Weights of a small mixture-of-experts language model, trained from scratch on English Wikipedia.
Experts: a softmax router, a shared expert of 64 neurons.
Training: 282M tokens, 8600 steps.
Below are experts of layer 7 (counted from 0) of a mixture-of-experts language model. Rows are named gate (a neuron's input weights, with its number), up (a neuron's input weights, with its number) and show model dimensions 0-95. Each number is 128 + 24 x the weight over its row's rms, rounded and kept within 0 to 255. Numbers have three digits each.
Before each expert's rows: a language model's description of what the expert responds to. This comes from a sample of Wikipedia text that the model never trained on.

# expert 37
Description: Sport and league words in sports biographies and tables, such as football, basketball, Hockey, NFL, Biathlon, often before team or League.
gate0:075129136126135151139164104110153134114140096144155097129139116134106103147093138128136111137084123158103155117143139126150122106136132123129097073118095095123124128151161165116154137066132119130087159099156116133144108144090089119103111133128115099120113111151160097168079130124166124162
up0:132135127143140124095141145133071143136128075106103129148174142108102082121118142116124141151171116107118143129131112153162170131171138082097135133161100158114141117103136142113110110183102113151138108140130157135081097119172155098116128083116130111129122111137158113153114122078131126148
gate1:137116081122122121129102088110134160159085121149164099090137159133142122132159134109104128119129132150138136125126115111139145152124091113092136129129101122106124118141142155136171122158094108084101149123164120143111141149115114150136108126096148083149107102112153085152127097140154183131
up1:151107063134160132148119178117152155122170137150106096133092137129106131140133099118101118124097147131119131135168142091113114157172110137132118134141123147134182072128155145114148052149121102124101115180144115131112107146129105119169122138097137135135161190097130123140140123180137126126

# expert 49
Description: Field names in infobox lists of places, species and players, such as Congressional district, Total, Elevation, Phylum, UTC, Runs batted in.
gate0:115133077107126135156132073130153169177119129177110132142156103148118130113144093162111100127179085145145129133103139110149133152126107126140058145104097128102117103094100099105122155109166127129072143129158137147138135119168130138116082148146123114156107137157128114113129149160193153154
up0:102126116156109163107099102133093129093110108149143127126158134138111135119121126099178145103138150141109149095127113142102090160134140184142106113132126111108117099195115103134132142161153134077127109103093172144124116120151107109131128127091129081073130137107134099157082133123132113118
gate1:172130118161113159150128153170109111140115118126131101115116101088141112093155134108132131108146152111193100168099120128120107130135137108154127095144166113121106111160117147107103113116119133095135097110166146112134120127173102163121092145102085088155154136115084134133099104172141144128
up1:150119131111131144105129131156151121123100145112150185152179132158107108124149119106137153146119092172135098181049134159108148122111179107105176147153121138141117142127142114124122122099075174106122159124113156101148088119132088147119183097128121146122142135152133181123129147124132135113

# expert 21
Description: Spaces and symbols in infobox fields and geographic coordinates, e.g. the space before "40 years ago", "(age 27)", or after ″N.
gate0:104126090107129117139148117076142152111123157133166132141131119153146133104099141134077074141100125148118130167129131108118157108136124085151096168129139118138121137086140114154143128107097124122145113154107140150098124143124107114077131109158133112139108131144143133065109134115140135119
up0:148125124132152132129135124114112159135121099149098137131070158126168109183153082101163154106119104145118138097114118127101128157101103175124133106151128130137141119165108106033130160102118132101086114113127124181101136132142114111138070084155136131175108109157160125132153172113122097153
gate1:096130106147115113117111120122120123127170104129148109139162121153107090110151149175124141177117149089141083164137141125155170166121105130150121156115112123114129158118113083129169109134142159162149183151101138093081091165112110127107151140101149115072115111093141083090121161151118154139
up1:168080103107103146143102120141143122103096141176103169144115103089109135101100112178115132129133104095135138126134160150128128106108150133133148169155120124136169146122138143131125131125124110122129131096109111182186124162108124157127106157092129160125139092109090094141138107113147131084

# expert 12
Description: First names such as George, Julian, Henry and leading dates or digits at the start of table cells, lists and rows.
gate0:108081111158119108152131102153111155126100138149145133135133119139081137137156102138088130156107128136128147090104140145150097116069152167160103104139131106107133118117170119123111184124151119117139125134109132127120102138171089133150159102104131147129087090090142142148115123109187145163
up0:176082133142117110120101150115130118134160127120138148106135139096133109108128145080067096137145127132108105171155108123139134093166131120100176122143169098113102120137107123151097103142120151165139129150092141095067134135126160131112064137161139161123131117140153136127096146129158099126
gate1:131134137102103095074112136115148110112116100114168140107096131117105122076127116093138083150136157129122086146139086103162116095109116120116115103124113098140162137129146123085111134118157094131109195089111093130132115153153156117110175114122164135151095101154080115091116155140098098098
up1:185111162106077116154113111143125139119109108134135114134117150123116139148095117130104133114119110131111132147134160129083117114146100135151157143154115129137099071117104139155132075075129157120116073118124131179094122128124081118124104104143149150122139107163155132129122136123140167126

# expert 18
Description: Short word-internal pieces like am, at, h, um inside foreign personal and place names after a capital, e.g. St-am-ina, J-um-agulov.
gate0:167124137114183113121131180122106167147166121152185102101135151113129125102156182139131165131132086080133133110119117111127156134147105116130106138121162151093117174127156128134107140122125170104128127165150103137158166088146109155091116118128114127070105144151116130152132119105185124120
up0:132127159099136123121137137130121132078134156103133136124135123096097132129106070104144133130125093135145117122163123089134117125071119129121120116142095163126168092126156154117139116120110120142122120093157149130112158095112162106143144110136188126144161081112117154118164145125145141089
gate1:127160133131102086154174164100103142082124146100164127154188132152142130146130126126110127139138131099140156142105136147162086118109113177116149088142119099100140146154124113164148156111093103115138171130122177129134151143129117127108087122128135105098097118114132088147146135101173135125
up1:089105136128157096141157138134088128106141094123094119101071110164139118164127133147107130129107170127148141130155147103106117140150159115156126166157135146110129169120148122153148153133152114107148098157109125141132153126111111111138118119141108112073120116081170166164159124102126097128

# expert 20
Description: Month names and the comma after the day in full dates, as in June 8, 1933, born 7 December, Died: January 14.
gate0:149142116112134150134155140151139146159137128110115142154158153110146182126104117149090144130128157154079141173122110117102111168121124149095119178162105155185123122100146084121132145140110097125118144134125071108087138134113112159087117110115114139098112105132120139103106151127123121125
up0:098160138127137098100159148155073110145126128155156152110148150140145142109116127149078121156089174136097176145175143157133107126113125123110120145141170082123104136113179166153127123137144138131132110148136167116081114163164136077071133111108148078126110144132131139130144149122105117103
gate1:147116120149100124108116135100114095106116143066137174103137156108083157136141154133138171099112162149170131109130149093118118085093110152098134104124116197103136131130157136141100152209125123116127149085125102102134097098112110107143142087141134095104066105126088156161133155162139144114
up1:109129152105112128165128112161113110123113110137147110120135152198114145108148124091055137097115120155085144109121124169118137134126129128139119123163097119066117173111088135133125136080149123109112197150138093143166125149132120143128148143113101138144143140126124077120128120142118102103

# expert 46
Description: Ordinary nouns after a or an, often body parts, colours or sports terms, such as knee injury, purple mask, stolen bases.
gate0:099126106145114100121116108128182120154141135116134124092120089099098114166148118136112153116152185135152105108177153092094143143119100149080126097125122119095118122140166144143107174131130135113142120128127133100152164176130089144135122104111117060128146127170111111131114144125162117179
up0:096129120111163145106125115158136168103176176135153140107143120087173091154088077147146140113143139117110119117137140136136079146175140128147090101146115125115165137127143135133128186174089151152140166098132105115143088173161157184113123145156148115119130155131158141144129149118131145104
gate1:155147162101099095144109090153178148113125125151125164133130098130133146137108081128140155117141148120161108159103089171161127106141117145150130149106129115167114153096170146131140078116127145175127097163121159131135153089094187138148127116108111117148127132087119102136166119170162158107
up1:155081132115118125114113141107130159131127118105144144147131081115148162129170110109099152138138083123113100148115117141125180123145106147145185159134108149106154119137160109134105138173111100095134150083124097100128149144066157125144141115158155096110118111088139138107121134132135116104

# expert 57
Description: Field-label words in infoboxes and taxoboxes before a colon, such as Born, Location, Education, Genus, Website, Head coach.
gate0:081141106125113156142140129143108105149121133123125157121130108109109138149137171156141091129135126135141121115137119093133136131106085171127114158138142128118116130123137151127089139126116131160138124174179207147162155136123139095133149146126106116176194153093157152146124165145112146119
up0:110116122099113124135166127151095146152120135134156193120117103122132123117137108119099136128114128149161097147077113136105131123105141132141114111133098109149158117168128170126161108130123123093100153115092131139101102161148180172105098127088147132122126139108128116138129119153084082151
gate1:092123125188145100146171143148137072146135100130098112156147125108133149137129119141157130146166131142144148122133137125159098130150139134128147133146169124083114166112127133158144147116174144162138131147103109121107089120085102144180158121130154120128127169136123174158132117108208129128
up1:116162184113132132128121115096147116155110112121115120094128108112101141146151128103155143132128158139134117086130096082103110157127070107119116154163108096128120130165120129123091130103106115121115132136123115119134158136080163095100129098122149149081148165155147102104120146160114151099

# expert 11
Description: Mixed group: table pipes and spaces in stats totals, coordinate ″N marks, commas and periods, and country or company names like Japan, Nintendo.
gate0:136124171186110122163099139140138110125124134138148097095139140118114112130156143167150137116165132155125168133114161110153095086123120131124133153149110098138153174076192151111088148174131124128099159147131131146164123115099124084102104160125158157118124103137115116147096128123095136114
up0:138111136160150156133125128092127104153096148147144156117142138167065120086133118147130118148103137112105123153135135135113122165111110136152129139182155175134120114122119089150183111103137131135102100099105153120128134140144137177128163140150126116092104110101123144105105170167126116110
gate1:108117119126141118113065119140161136090112125108105117169132112126103151125094140084132119135132150153157141084121118117090114137135131103139129088155133144168110085156136118135106063114153127103186148144150149169096127120151099144092162142093093148089167175107115156116098115110128107139
up1:137107131153139105135143122160139131101116154084120119145114108138125179099114103091109101108101148104086155181111151080123158124137135145157101142119100105119179155150154117141118132110112168118146128123094176117120111117138073149163166103131115174127130150137134113152144126128130145127

# expert 59
Description: Line breaks and closing parentheses ending infobox or list fields, like birth-year lines, plus scattered digits, country codes and byte-order marks.
gate0:098129109128149156129124126115093091134138175146122151123144139106161121116167126156105166151123157135097127113102173121096126147126104137126086086129113141112147130115118148078127136075132143112134120135125124175146091174111109125181122108125086134116110093158135131117084158103105090156
up0:144112126150161150139142098107083151104121153128128116102112141142167132124169133139106157131141159112117162096127155158114123121141152101103150121110111150116147135166118158203163128140106150096166140179137118159118111134143129116146126145117136123175122129185102129116128099125122133130
gate1:112082133157140102117173134153126117106113130118183094094136122140069117126138175117117092118110111078135098134122127124177130108146098167100146097076096116153131107119131121121140140128148100150154156117170106133075105126129087109093120093119123141140096113153157082155130120132142130082
up1:117121147176134147151148152115099168102088090134093127155113128160132120118085125135090132139120083104137136191094133133109133126175113145123109102159175124169148101118141090158139082148129140108071123124114113125109108094121096137167171137132149100139117107127131149184120122130114141089

# expert 35
Description: Closing parentheses after years in discography chronology boxes, like (2012), empty table cells, and list words such as Succeeded, both, others.
gate0:160126109133150132110099138115105150084115076161147092114114122129132115124120147130176133135140157082150121136144126122116141136132116138109115096122142088136134143130148132099138106122125161103123114134158128147171142160169105107146143136140133123142167142128124130167137095127139171122
up0:129121125153122132155129136121179112088163171127153145105147108166103143148129130141155152131154125121172143120099139097127121090103146112114125121094154088155122207148180110112152161106119106130134122135089102107133152178151157120134144105163167152146158127136141139070153148115146153130
gate1:104163109142113152143108056114120139123140150115130086104155116110116138116102152122122152154131109129101091127094103131111126112120113122141138098123129121160153121084111108137139151172122140124185148169116112132129101165165118136128080163142116095147152131121108124123160161123176114150
up1:142133108136093139093099131092135143122116154124153126177141113148126115108147112158126153180136135126140149123113094132122144152064164184172158069141131143124143167136146101085067111164101145142170106138139093110129097137111106159144106133117109123089137130172111153099142156123155151108

# expert 42
Description: Numbers in geographic coordinates after a degree sign, e.g. 41°47′, plus population counts, percentages and stat table headers.
gate0:110127121148118119129110147114143147146125137140157090151100125100127177136165107161150153141137149127111110157061132129109159114167111120129123130071101097149120116152104107146156127162089077150127156110097122144185142143144122130124151112094124116126113138108138192140116146141128109043
up0:119119111137098123112090067065099116113122139137138156169122119127125150145151115117125145144115127116117131156163112095106138102085127123104130125179129117102135116130097188144123117131164117103169127141087098127097133121136163104143109127122085156105160148106160065127168133087102129165
gate1:151141138091119139115141161117129076095110113154121142180156089151113111116129136125078082134119107164158172115100130098130160119133093171167190110140116048140118120088177129119124179121158128112122125125147168118139120137145134130093155138124138125110170121114126138132113105109093120102
up1:150126121103063139120122112090147132105092118130125133114155113106141144148128113135089112164124145139145065104154141101177134141174140122131137117103176115121115181123145130107088125103123132101125165171142155151141106128113142117144141175107114107109158110119146085106139137117128156147

# expert 9
Description: Commas, digits, spaces and month names inside tables and dated lists, e.g. "August 21, 2000", "16 September 2011".
gate0:139117093142147116108089055149121127170160151107132173162132106109120148160135134106095128149142123158147161117141102131170143117117123136156130114132108052144123112140123176111144173160149093099111141128153107071106119134102140136118143107104097118145167113157123086120088120164087134128
up0:099099075151127150110077137135127120090140182117126125118128142118116137078142102150155125141132121124147163131135113168145169134085111175154136145148125094082120148137098126171111133117110116156162168154168126189110121116131058106158129182152147131132133113107138113166099139113153167104
gate1:086122139119172119147127166105160112148148141111129130124116094108135085113099167121098152082147121128148109118138101088160095094145100136166139158157110117154140144148087126156126134097131095156115144159137164157146126118119119108086115095084112163134095145140129158115138134112157102126
up1:103106102127145115117146126124118115184137158133127081142139134089147098131098184120150161138143135124136120149213141114135134140122147105122106145092169129172103130122141135161101121138123127141133148150148053134111140113098153151149155164128073114134136100146106105146098144106170153164

# expert 32
Description: Consonant-heavy pieces inside foreign place names and surnames, such as g in Wijgmaal and Bjørgvin, ru in Karlsruher, ric.
gate0:130141119124138095182124156132147116096127125130061115139133107100132147143124186150130140076144124112105133094108127166114093167150126105146142109144148085155099125092104138147158145146137128169127155162113070129141126060134103132098114164121120118113089114123096136117078095113158137110
up0:145082158132058162132126135135139155149094153137140125093128119136132126146106126150103146099167094101127139118126150181166122109137169093123119105111128131124141110108153173161109124125111125157103130136093084123103138106132131112187119095155132135095160117085147091136146135112105092076
gate1:115117153123151105112113116142118103112167133085126169140094120097140095133127129117120136176140111148148118148168131117141147160109097113131091104120113175131145128110123142160125155110126143107086158123177110160163183121136119149085161095125140127099138100096146124117173136168155128105
up1:149126106100099150114165147092118125134155150100117121106113099088111126128131174175110130118172141149092148146144102109121148115108152137144124132129117153139068095128100108123181107118121098143135151122127164119167176161186105136118152151153114166137138143137130140130146107145133062142

# expert 22
Description: First pieces of split words and foreign function words such as en, am, des, der, as in Frankfurt am Main, devaluation.
gate0:152152101141093130112159122088114147137104100093150098129138118119101134107164160138148154103146083149136150102139116141147129151142115116109108108142098131115124085154105187116141149142137072168158114150135146108156131119159101161122127110127095129123131104096148119130106132149128111128
up0:154176139145139133104111150124105146153100127161170085110163092161124116158123126114125101171084171122144168126156125148142123119092127179129139141107115138156137126148120103116116086101146128098110111148106135108131133184134173119131171117118157124159098164144095100133122165151162137159
gate1:106129105135104092154156149138082148139167118171156101097138098153127130167133106099088130133075121099091148117118137091120146128109144127159159124169130152169140111138173102089137119178162126095147136166137127091121117107139150125111152113154135124134130173094145150143114095094163125077
up1:129118104160118133115109175157091152146142172121136135100129114082122136116135096098109144112150120083160147110080129111123132164165138139147066112112119096103146150165124147160128142144145105095118159137138121134099141185147121148104112115126132135094102153097142093134113111137107098116

# expert 16
Description: Commas and clause boundaries after a year or number in citations and lists, such as 1993, s. 289, plus coordinate suffixes °E.
gate0:118147150125097126105120105138137137168108134125150110131107106137105174121116115143120139084123127110115107141126161079134089125112102127108134152137107097126122139100144138074142127094155146110158095121104092188147131121123117111106156132093172132130097116104125102105118141127070123095
up0:127091118121157088138126119099159101115160129100104135099131150135131131172129123115169116164134140133149070098117112120181182113127133118115122109100136121078142142142124134117112101172133087102149134121123120111152148095094183134158112167130140150146087147113151157123154105145141145142
gate1:112155130119097127133126093099139138131128151179116118134093139176111107138114140129163110104108101096139143118098107144158147133156113121172110131150128159145154141137105156102171088149127129105141124136151174187118128127138115140153090131147135098131073099131166138145101149131140117126
up1:092129129146118086126134091121133118137119146121117171160127135143134136151080105155105120134128124122112139128134122161161072154164132173079111148075163108141130100133127153120146135140069145127113129128177115118163104122113112124145103159146106115114137160146144168113122142095106105165

# expert 5
Description: Space before a number in pipe-delimited sports statistics tables, such as appearances and goals columns, plus currency and plus/minus signs.
gate0:139104136118143115145169058115155142154134105138112186102149156131078132143146131103094145133113174126142133112130164159133111143108110143130141108148130148133138130169129137106150135128134173119134151182118120137150119097118152088112161113140148091122151143117127113154119148083149162089
up0:152167136141100129129130117100117141115072080069125122099143130130133109126135117149109137112112123139133110146107158117153124126155132099155129106146136151132103141139150094132140162104136188099136129136152090116168154165100119176136139124159149087104092139163099125161131139106099127129
gate1:113115133128136105138110119168107117128165146156098112125132107119129070088128135096102131122104154177127155110138128163119117107119102143122097158091129138148159117122143122140137101129125074167151124140118152150113123110107111123098136108157125115124119127123186077114126091164131148138
up1:118092101153154121128124113146150118149128118135061109141167125127124106122116124085096082139129120137132142178149133178135098136117148105116104123127142141132121167143111139153152106112111077139130174103136146105112114140128125146117120101155148107075143122147161101151143157158112077106

# expert 8
Description: Bare space tokens and currency signs just before a number, in infoboxes and tables, such as Complement: 600, Boeing 737, £, $.
gate0:141148149163128102113135117091132116128105126111107073128142125139152117165169100159099147177126157132100085107135153127113103090076123051122119152169112179165129171116117134130102148135120129100131135130143143170118145146158118141141149140140085120100173117091140141127147104142137133126
up0:085120109099172148114130121124099133151154128123151081102107123130121100117166140132178091130109162129086110146124060091112110127107174165119153158128147156115121108155096119146126108120178101137131133101126089112116094113141120114119136135122137114142115127093159095142080133125102147133
gate1:161124124116116087140118130118128105132177122100175119096102158134121108134145149122129147118107130100109104095122125122130140094048142158112092111161099115108144141131167145109134134151141150140131111141138124185103158099149113145133109129097086113128113138141113130090122138080157108080
up1:142150079130081097087119170123094155128126141131076128127118126186127144087139158179154129145140160112119112106140113157146145123117134130130155099113102116154136157133144134117124141153150133133145111110148169084157116143084107059119153146133133095144122130128096157130117114170109177124

# expert 34
Description: Second halves of compounds and word endings, especially -up in heads-up, stand-up, runners-up, plus pieces like ase, oke, major.
gate0:133104148105146116152180120127131127171138140153122131139142133111112118136147145170135120121086158097106123131041088121139113131121146125104139123112148090105130099084115127069132085163155144094107185114094120124179145140155143141124129113087085158095131095114137132114147138139103120140
up0:117137163133109118128178144183181167130128118167125160140149139095152138143129114142129086129139151109096138183126124105158140144141103111117162109152159159143108133160087109145121137119127136153118143160123182134133122118167145189098167128128080127102137136151098157136124125142127172132
gate1:154105139137171072138129180122145146078150137138147148117107143107118163149113181138117094150088174160120119113162137096155127114092136152115141148135112141127126125123119123122125151104134133171083120111147102134182131137132112137097138140148116160134140109078101148079139125187122155091
up1:144108140102129138107147148101166093098173144100115114147127126106150120106095123115092095095104135093124128110161099116103136130108168124132164135151163133121108146122137169168127157112160121146070123114152137141150104123118146174092159131137155130132125127118078120152109113103102129111

# expert 40
Description: Commas, often after closing quotes or brackets, ending a name or list item before and, which, who, as in Turkey, and.
gate0:123132121162169113122103127137119165140142103125123131140108162194125155103136100081118190134097112120142112119108129149160136128143133164102122137088122114136144109136141135132167117089155173159107149107129146127099106132115133126161123181130120160118144131110126095144142086124124149144
up0:154183132163179118145123129147137153147152139099122112150088154143104118108134115158085134122129132108140117143140087108127120145149136116130110119112124134105159139147134153138150179110180133141128122118113115176123090140115134083117175165168159131113138130084136135151148114165127072107
gate1:166116125133149139133157145142146124154152143109110130124156117136096118137133150139155119139154109135191136071139164090133137113120135115124160162121082146109091138142111123133099143132117129155118107065104141102121119163099124178107098083141131101142129113155176135111152160146147101178
up1:128149158095106089150160129137133126124074119131140101152136095138120128151139091121146116135149122089114137148137126125094104124128121126118107107145151107142092146121153122153080094128149124141129126162148116104099152107130133125182118119099097105118141129088120157141106147169146115089

# expert 25
Description: Single digits and numbers in football scorelines, dates, years and table headers (Lillestrøm 2-2 Molde, Set 4, Heat 3), plus General election headings.
gate0:114109121068134129111150148139117161124114128127136126119132139097150177109153136115104097076182142086111117138126140145080145110120111107148111108128121139108150100081097106092125080167125112137155151149114133082101143154137119145099126152113137136112164078159105134128130142080111092097
up0:117155131135145108132122106146080122135129070101114115124118144120090110133140106122155127154153105185075121098148143157157127128150106122097147148082120115111146129161138098175126092120138110100161094152119177124097134084137128136138110169154131150110129113138127117170120149111106147131
gate1:154130140109146101130138160150085124117153165106108135141114133125110162161120113144151122142142132188149131143088104110103169134117145146148124120145097149151167148149131126122148154154142096142125085161137170127134123076103137102103152130116119157135126059107143146154137148133129106123
up1:116137131150150118101106172141137138144133102105115115114209120105173125114149109118135106088111099129117108124141134120114167098107130119129093132104104118131164123159130153111160119120139162100172093135105100166082120154111113147146138101079126125095135156128117087126124180117106140090

# expert 26
Description: First three-digit piece of a four-digit year, such as 201, 199, 182, in dates, ranges and citations.
gate0:111125092094120139182106126161105152074147133122147106115129082158135137101165155146112163145132132131115140103101127102145142118135121125120124121072166115119128087152129175162115155137098097165149100115102084134089122131143138107114118163152146119141101125165134123116152120131118069144
up0:119092122086130136109150123150147137157160137117122093154122072125140122072137078161109134121149107140139090125124124116167144140138137142140141161104142142163153177107132127144103173133166139108138095178144115122119137144158117127130135156111120094123119143144106141103121115120147128131
gate1:166113125122147162104111110164146156142106097111158150107142130110136102085118099124149090157089139112109130196117111146148112158124114113130114152089131130152145106090119164143166097128128108119135162163065138092150100103111127130141130129108112149113144085105134101119147134163083168118
up1:141113102139148154082164126143104139133111105158149111104162115141135154122095098100136097124125149152091165133100094102161096126137157132162129144148105149119134146133117171135134124104185116099078155085141159138165116151144144106136152145141104142123130140088183136139166087104100138140

# expert 54
Description: Final digits of years after 19x/20x, days after month names, e.g. February 2015, April 26, and the word century.
gate0:133130123156134131162131139137133151111105148117126138142093142189176142112076130109081099138126120119112141131096143087114145129163155111105124114162103114123126133147111132123125169160117117136159090106116117090101136074176097130121157107140139091130113139161139105134145136130100146118
up0:150110112122122077130103131153159111112146122111106101100134128138118117096100096143129129136173128176091128164093095102121143175178134165131101129149063101091135128123148148124120107138085147159109120166091157117097107124131159126090138144105153113155132132136144097141106133116111103142
gate1:096134126121152131115117082111166105128134103090129103119125156187169128139129146134098141131117161097098130089084109162103144111132150127131170131124155181106130117087184090117094128127128137115089177142141133119098104098140139128152149102134142104121141105106114129111109114143132162153
up1:144154141144121127077165099130105171162160123161133157115137090119092118138117101130103153114108105143110170126143114150151123148144105068092129143160130123139125110150134145146187129162109103144141085104130151174103115174095150105094155152099136116123116102148131157149135095153142120131

# expert 47
Description: Subject pronouns he, she, it opening clauses in biographies, plus words in award and institution names like Arts, Primetime, Star.
gate0:130087067143133103132110125103120165151144159131104116157134126107122100136150127141149147146184116102110142118115148146130128079144103149131163119103115126119102161108150121120125179110116120117100159142148146160130140149100108110097171103103127157149113133146117090106125111131159183183
up0:147098136117127152096117135189110168123153140149111107155138148151174161105126133131154090191122126117196127139164124148104121119108136129106155168132140102211144148114108140141102099102118156120120162111181113141164172155145119134113118119108138154124147124111149072102156113159165111127
gate1:167157116129147076125145100120120166132097142127149119147137134130154128118132123112167066154124143138150121114114107107155104120133100096117139150112155155117110086114145163111112131126106118139114112105142139148144121146110159177131135148137111094147138061138128096133139157113131107073
up1:137099119150144135149143116157171119123127122167148165114131149183096128138138103110143115144126121080103141133180103150133079090163147152142122093152114145114111114115081139125156127113112159101098152140112120119114153117159162153098128132102115132151173119155134152123132139144135174134

# expert 36
Description: Middle pieces of names and learned words before a suffix, e.g. Sim-ps-ons, Bur-kina Faso, Single-ton, bacter, Olymp.
gate0:122173125152144143115157088098152126121118135127122118102117116092127130134145171127143137163110098117133095133090120136106114154103111128092150099149111178176177083192118145144146123129094120130126112174119129156085137126150095112085153131135143094174113132127126152175122131128127118119
up0:137105172138145163139136093115139154134112122179139159117142156131104147111103152147131116149105105079141116122159121143136091154136134112083169113118131097109129107114166108083116140102107121134151125096151142124138140082131121157102099179116143082154111093107129151164132115130143132125
gate1:086137174114137115159117106158121156113131147133124095110157102137108128147091156144145146131138123159158139100080131121126130116120161113192147164138053162148113178122088121097111112106096153093153135135128133122133158117139165114096131108089136112146087135126120122106121100095152125109
up1:122132055135100119137088123149134097085095123129134141074127130114176094089137131124107167111122091184156164124119108132159111132132119140119154148092120148157107114140132096120090119099125121151095179130097168128115115161148110146139140117128150142128105130159107125090152122144138132116

# expert 63
Description: Music, film and broadcast nouns, especially in album personnel credits and reviews, such as vocals, guitar, music, television, soundtrack.
gate0:125097148124090101144138127162085125118149164142139138151127105104118155118104151131146102158118076135128126142203095120146132129126122131098083134143140151123103098131084166116138079167137106157128118139146198121113140146144124137135183127084134144139100146146085143121178145110114112174
up0:161149108131074139146093148110140169119110145129117118080120161088118158123103109171082091111163171118113094129119100136146153109084142153136123159134125170143138118172129111119058114112114137125102152109111090135091182120141112125125089136135132146107176158101140147154103109125129110121
gate1:096114110157113128178137102101107143132127130127167091155155149108063123134116117090124158102115118147114146121181149138117091154125138129087132121134120161105128143139120166111129178112106105135124093109110100135153154141116114140128125115130153104163126121144175127106097116129110092115
up1:115120120126077144143114139095131154097100148142139161117150156157179126112143143123144112144154145160131138169165169141110143093106132150171132136138120077097176128151151119152107178155155166132155087174164153178106105149133126104111130134165099128086103091121138138103126147132128093126